python train.py --hidden_size=192 --experts_per_token=4 --d_expert=128 --hidden_act="squared_relu" --vocab_size=32000 --norm="rmsnorm" --tie_word_embeddings=false --optimizer="adamw" --learning_rate=0.00205 --max_grad_norm=1.0 --batch_tokens=[32768, 65536, 98304] --max_seq_len=512
Below are experts of layer 3 (counted from 0) of a mixture-of-experts language model. Rows are named router (the router's row for the expert) and show model dimensions 0-191. Each number is 128 + 32 x the weight over its row's rms, rounded and kept within 0 to 255.
Before each expert's rows: "mostly gets" lists some tokens that are sent to it at least half of the time. This comes from a sample of Wikipedia text that the model never trained on.

# expert 11
mostly gets: " Coordinates", " Born", " Genus", "Scientific", " •", " Clade"
router [114 155  76 156  72 216 134 132 215 166 146 135  71 145  95 172  83 141 154 157 185 132 130 164 139 169  76 105 127 120 155 183 125  78 106  98 127 195 126 121 152 115 129 125 120 143 108 115 139 115 153 142 150  93 107 119 126 109 132  70  80 103 134 122  91 155 107 109 109 106 153 173 101 127 113 165 133 162 130 175 131 124  62 154  65 111 158 101  94  89 120  72 131 106 117 121  56 145 129 100 126 131 119 184  80 163  97 147 177 100 101 124 152 109 126 122  65  77 144  86 157 174 143  87 165 137  67  65 127 121 113 117 191 127 121 123 141 114 123 147 106 155  51 123 199 136  95  66  76 139 130 145 183 116  89 104 115 148 145 131 122 122 129 102 170 139 154 130  81 128 120 100 147 134 182 112 184 154 138 148 124  86 133 151 131 190 178 119 138  85 117 121]

# expert 0
mostly gets: " Robert", " William", " Z", " $", " Michael", " James"
router [145 149 117 158 177 147  97 156 233 139 155 127 104  96 139 126  99  60 186 164 157 105  91 139 159 109 130 110 134 114 133 185 105  74 171 123 181 106 109 144 108  97 129 103 130 193 128 135 158 149 149  93 120 185  88  84 117 108 162  76 127 129 101 115 146 165  54 147 120 120 128 122 132  61 113 144 134 138 123  89 118 134 156 146  57 138 120 121 153  98 128 125  69  92 171  81  83 116 128 116 146 149 155 109 154 156 128  96 147 122 100 156 123 161 164  79  92 166 203 144 161 181  55 148 177 123 116  85 126 108  97  91 143 164 172 107 142 136 154 117 123 149  92 119 132 128 123 114 100 128 105 144 171 160 156 142 173 123 100 102 113 100 138 113 150 123 191 116  47 103 125 162  77 131 100 128  93  81 131  94 173 210 130 124 144  97 212 159 102 129 145 106]

# expert 13
mostly gets: " this", "The", " the", " new", " same", " these"
router [111 125 108 113 118 191 123 165  89 121 170 121 116 146 139 129 119 105 207 149 139 129 105  91 120 102  80 149  95 120 141 224  58 120 140 139 197 125  63  94 156 131 115 144 144 108 131 127 144  81 116 130 123 122  88  93 104 106 155 175 109 128 161 138 171 147  98 108 123 140 167  98  93 125  42 113  88 175  80 133 120  94 144 148  65 117  96  64 157  89  76 108 138 177 105  77  85 155 107 109 113  90 132 152 149 123 157 190 143 139 153 135 108 149  97  84 159 157 174 109 184 109 113 130 167 146 157  90 118  82 112 134 145 137 141 148 124 139  93 132 120 140  59 115 131 154  85 111  91  71 142  79 155 120  63 156 139 153 164 157 149  73 146 140 129 129 137 139  77 104 162 110 133 146  79 111 152  80 147 123 186  66 132 128 148 230 151 124 139 107 108 109]

# expert 30
mostly gets: " and", " or", " area", " members", "able", " people"
router [144 152  74 121  97 139 106 183 150 135 115 187 137 121 152 136 183 163 100 128 135 120 146 147 134 140 188  84 140 153 146 194 111 119 103 109 196 141 116 168 123 119 124 119 155 159  89 116 148 117 153 139  96 149  94  78 104 119 171 161 141 186 134 116 137 123  51 141 126  77 147 108 129 162  76 130  90 147 123 167 151 196 102 108  91 151 136 152  53  89 138  92  80 146 145 155 109 119 139 127 120 177 143 118 115 124 128 190 161 186 137 133 137 124  46  93  99 122 160 113 123 131 176  95 181 101  85  68 100 127  84 113  93 104 150 137 174 170 127 162  86  93 109 163 146 108 121 155 153  94 138 141 169 103 117 120 113 118 188 170 125 120 113 151 175 146 127  88 137  38 189  91 132  85  75 144 122 117 146 133 166  94 131 175 134 226 157 111  96 142  94 103]

# expert 26
mostly gets: " ft", "|---|---|", "02", "1.", "2.", "0"
router [136 141  99 158 114 187 102 164 157 147  95 159  60 134 153 112 122 176 140 169 120 151 125 145 117  92 106 134  69 140 120 206  96  59 124 123 140 139  93 128  86 144 197 151 148 174 124 152 103 140 140  93 127 152 118 136  84  93  94 150 147 103 125 110 134 106 117 117 156 143 126 162  94 160 109 119  82 163 145 178 163 132  78 144  52 155 151 110 100 110  93  73 127 201 172 199  91  83 101 114  94 170 118 127 108 127 124  82 144 150 155 130 131  97 118 147  71 180 148 112 186 109 144 113 157 225 132 133 148  94  88 163 126 128 142 138 101 107 115 137 148 141  90 137 164 140 137 154  71 156 144 151 163 112  56 128 121 150 176 192 100  91  91 146 178 121  78 151 120  97 176 125 167 135 117  93 134 110 127 166 150  88  85 155 114 133 193  96 184  80 146 127]

# expert 28
mostly gets: ",", "),", " after", " where", " when", " but"
router [137 124 114 120  74 144 167 172 125 117 114 101 113 115 123 137  63 152 143 187 113 176 121 157 126 156 112 111  91 126 162 158 134 115  88 167 135 134  84 169 175 147 148 125 146 175 145 141 128 193 143 147 109 126  92 115 145  84 127  91 110 118  75 103 134 110  50 140  96 121 106 121 124 141  78 118 116 198 121 129  71 133 134 137  85 126 168 117 135  78 140  10 141 137  92 107 103 125 161  87 126 173  98 138 107 182 187  99 154 188  98 151 137 109 113  65  92 117 189 122 173 166 153 102 132 142 134  53 160  99  73  80 178 106 147  97 114 158 114 108 109 134 119 170 134 129 128  59 106 121 119 100 200  93  97 111 143 207 159 165 141 135 101 101 135 126  93 121 101  99 134 156 124 126  83  98  98 123 132 136 163 143 139 122 158 196 192 156 149  96 141  94]

# expert 7
mostly gets: " 0;", " son", " Sir", " Al", " men", "′"
router [159 153 150 132 192 191 111 184 205 161 163 114  81 128 134 158  67  96 184 164 157 144 144 106 157 121  99 115 122  91 117 160 143 142  98 115 138 124 134 116 130  82 130 124 121 158 150 133 181  87 144 129 149 205 127  92  87 123 135  78 162 127 156 121 155 164  66 153  94 129 141 137 141  84  98 105 145 169  86  96 153 139 104 133  54 148 105  76 119 109 135  90 119 203 123 141 114 137 149 107 134 186 141 161 162 163 187 116 130 172 119 150 125 124 138 133  94 160 130  96 191 113  79 108 184 110 124  63 124 123  95 136 144 154 142 120 138 110 169  99 111 169 112 127 124 112  98 123 132  77 156 155 164 181 107 150 124 156 170  83 106 139 120 137 144 156 143 120 126 131 206 152  94 136  83 140 116 128  78 108 206 191  96 137 173  66 176 162 164  55 140 105]

# expert 12
mostly gets: " Army", " education", " players", " games", " company", " life"
router [150 145 121  54 111 165 181 205 143 137 109 222 130 118 127  97 139  79 126 135 169 134 165 138 112 133 140  94 181 151 145 217  79 131 118 111 149 125 135  86 151  67 134 128 137 118 100 153 143 151 101 120 115 109  64  96 148 139 120 133 118 140  92 100  97 128  54 140 159  96 133 109 104 174  93 121 133 147 109 109 201 147 103  97  47 118 166 113  71  62 119 109 106 118 184 109  73 122 101 108 102 158 119 156  93 149 135 179 133 169 136 134 136 138 114  92 150 171 196 123 140 144 180 129 166  89 126  94 154  64  80 143 164 108 123 134 132 142 118 129 111 118  93 141 112 102 140 162 146 141 126 110 178 161  81 133 153 132 160 167 142 133 138 115 143 171 117  80  98  95 157 109 100 177 112 153 102  87  96 130 133  93 141 119 155 217 181  72  97 143  88  87]

# expert 5
mostly gets: " or", " but", " not", " been", " be", " and"
router [152 163 129 131  82 148 106 192 138 114 128 107 114 120  99 105  82 130 134 186 146 133 102 149 151 157 145 102 143 109 133 140 127  56 106 133 149 165  42 109 182 133 115 137 169 114 185 140 128 134 159 180 145 131  88  93 132  91 101  82  90  65 153 102 121 118  66 104 135  61 162 124 156 147 134 139 152 190 116  95  71 132 122 106  93 123 151  69  94  82 154  69 107 120  95 138 130 149 211 130 107 131 146  93  88 134 127 116 129 191 135 188 154 116 152  86  93  87 202  90 172 156 164  91 146 166  96  72 110 127  70 127 152  81 150  62 149 120 128 145 111  97  75 139 151  94 144 144 152 161 110 170 146 110 112 111 145 140 189 107 154 107 110 168 162 146 106  83 127  63 165 102 167  92 112 119 135 121 146 119 174 145  77 153 118 168 158 165 140 122 126 114]

# expert 15
mostly gets: " he", " it", " they", " she", " would", " She"
router [129 109  61 144 117 187 122 161 172  93 119 158  97  92 145 156  86 143 107 157 174 109 138 160 177 165  87  90 155  85 106 144 108  89 145  99 170  90  92  81 144 118 112 158 125 133 121 115 137 147 120 145 139 108 110  98 135 136 113  93 131 141 120 116 108 164  87 146  90  88 141  91  62 113 110 127 156 146 110 114 178  90 120 145 103 121 147  98 101  84 117 138 149 189  46 107  85 109  76 153  88 173 160 135 130 114 138 116  93 157 117 111 162 179  88 108  76 182 183  98 138 158 164 120 172 124  70  93 107  52  78 138 183 105 181 114 156 155 139 138 191 106 113 135 210  76  88  91 127 169 158 126 161 155  70 123 136 169 150 141 154 156 131  92 148 109 140 151  51 122 146  68 115 108 115 134 138 121 131 131 192 178 128 135 159 128 149 157  99  69 121  94]

# expert 31
mostly gets: " his", " its", " their", " her", " one", " some"
router [ 82 107  86  92 112 170  89 177 139 121 104 205  90 161 128 120  99 117 183 132 135 134 129 135 128 152  85 125 101  90 146 176  73  78 131 182 166 153 104 167 162 167 119 114 136  96 148 156 158  71 126 134 122 179  86  96 137  99 131 176 105 191 161 123 156 115 131 142 109 158 127 138 113  83 118 171  83 143 120 111 147 103 162 150 105 122 140  93  92 145  80 130 132 196  61 117 127 153 101 104 127 111  89 155 131 166 115 171 146  92 155 128 165 155 106  89 145 105 150  83 158 102 121  97 166 169 138  86 105  43  65 129 150 111 125 134 154 102 127  85 157 140  79 167 156 123 101 145  74 149 157 125 160  84  95 144 106 143 163 141 137  91 143  81 164 224 135  77  74  86 153 145 139 153  71 119  88 116 136 137 169  58 130  86 156 174 127 100 135 171 109 133]

# expert 9
mostly gets: " New", " North", "Re", " Saint", " N", "Ma"
router [107 123 118 176 163 170 130 203 183 156 172 145  88 124 127 166  89  99 164 180 161  75 103 140 139 117 114  98 104 147 132 133 123 128 155 138 133 133 124 174 106 125 161 148  96 120  97 138 126 113 150 133 130 157 110 151 135 136 118 170 116 160 152 151 173 178  79 157 159  74 162 118 143   4 108 144 102 154 115  41 158  91 165 147  46 164  90 110 141 132 106 146 150 177  85 117 116 136 110 133 102 122 145 155 203 131 179 127 169 149 119 167 165 158 181  48 145 154 177 105 129 165  52  99 179 204 161 134 121 104 113 119 104 155 165 101 149 158 164  96 103 108 106 100 157  94  95  91  99 104 100 101 141 115 129 140 176 166 111 149 149 153 106 118 153 136 150 102  83  97 151 142 127 118  78  92 120 136 129 129 152 153 146  93 143  93 192 117 103 126 100 122]

# expert 4
mostly gets: "a", ",", " 18,", " together", "\",", " =="
router [136 146 131 157  86 138 130 181 157  87 140 131 140 145  92 119 132 158 151 130 175 132 135 123 112 121 100 127  82  85 156 120 168 102 146 124 183 117 110 168 149  92 123 137 145 114 104 208 120 118  85 107 136 118 106  63 117 118 158  87  85 116 118 112 128 111  76 198 144 130 126 122 108 126 108 134  96 161 120 141 131 141 159 161 109  95 169  86  69  87 153  31 115 116  61 114  81 123  86 114 178 148 148  94  88 131 152 113 183 141 119 153 118 137  61 102 122 181 125 104 120 147 183  91 153 120  96 131 116  69 114  92 188 143 164 137  89 180 131  83 151 146 104 149 134  86  94 106 146 188  96 119 181 147 101 127 123 129 179 148 124 134 144 123 186 120 191  71 100  96 151 170 160  76 105 119 128 123 176 186 202 119  70 147 142 126 174 154 128 129 204  94]

# expert 25
mostly gets: " P", " re", " Al", " O", " R", " c"
router [154 109 161 128 141 168 179 128 199 112 116  96 101 137  98  98  54 108 144 169 167 101  98 164 152 152 115 115  91 135 163 106 167 108 105  31 118 157 121 197 149  83 147 155  99 103 158 112 161  78 180 112 146 154 136 124 121 120 109  91 111 182 161 123 155 153  91 164  93  74 143 107 102 117 133 132 137 195  85  79 137  65 113 164  90 136  76  88 126 124 160 159 105 159 128 112 110  98 121 102 140 147 113 129 137 161 158 154 115 171 105 157 159 127 127  88 134 111 158  90 135 146 109 132 184 233  70 134 100 112  85 121 103 114 148 100 219 124 133 102 124 120  86  65 142 109 137 123  92 121 108  86 192 132 143 116 117 148 167 113 137 128 135 114 197 184 125 130 104 143 141 155  78 160 114 130  95 135 169 143 188 143 100  95 151  67 138  96 168 108 127 123]

# expert 14
mostly gets: " MPC", " social", " water", " business", " research", " road"
router [109 184 140  72 184 132 128 182 226 112 130 168 120 116 116 133 161  94 166 162 176 107 117 166 134 141 161 133 120 123 175 164 116 112 140 116 102 154 132 142 152  76 149 169  86 112 120 117 148 160 167 134 142 135  40  66 144  92 154 123  89 162 153 122 107 158  51 196  97 100 147  97 133 118  80 134 111 129 114 133 185 110 121 121  98 138  88  90 109 157  94 134 137 139 103  84 148  96  71 159 152 153 115 163 153 152 127 192 173 143 115 104 125 107  96 108  90 133 197  99 160 150  96 117 205 152  76  92 120 108  92 108  73 186 148 180 105 140 115 163  81 103 109 107 112 134 110 138 148 137 124  94 122 118  88 132 136 155 159 176 129 140 167 118 184 164  99  87  97  66 108 128  75 159 132 145  97  78 147  95 149 132 129 154 122  81 182  88 119 156 120 159]

# expert 2
mostly gets: " Coordinates", "present", " Succeed", " 2012", " 2013", " After"
router [ 83 144 121 133  95 163 147 202 200 124  74  83  42 108  56 124 133 137 139 211 168 137 143 129 173 164  87  95 118 186 128 115  61 101 158 107 151 163 123 159 184 128 105 150 140 112 124 125  99 128 121 152 134 131 128  70 153 150 165  80 141 114 121 144  81 151  94 138 144 131 103 145  56 139  76 113  79 111 151 167 110 107  92 118 101 150 133 139 117  93 120 143 133 130 119 129  95 120 134 127 145 189 133 136 136 226 105  77 112 166 152 106 122 187 115 118 146 138 194  73 149 145 155 145 161 123 125 115 104  85 113 116 153  87 134 133 137 157 117  90 120 169  85  93 104  85 103 101  98 116 101 112 196 103 103 134 128 178 195  96 136  75  90 125 164 131 108 113 118 141 168  95  94 112 156 144 150 115 172 125 126 107 154 130 154 189 212 125 107  89 110 118]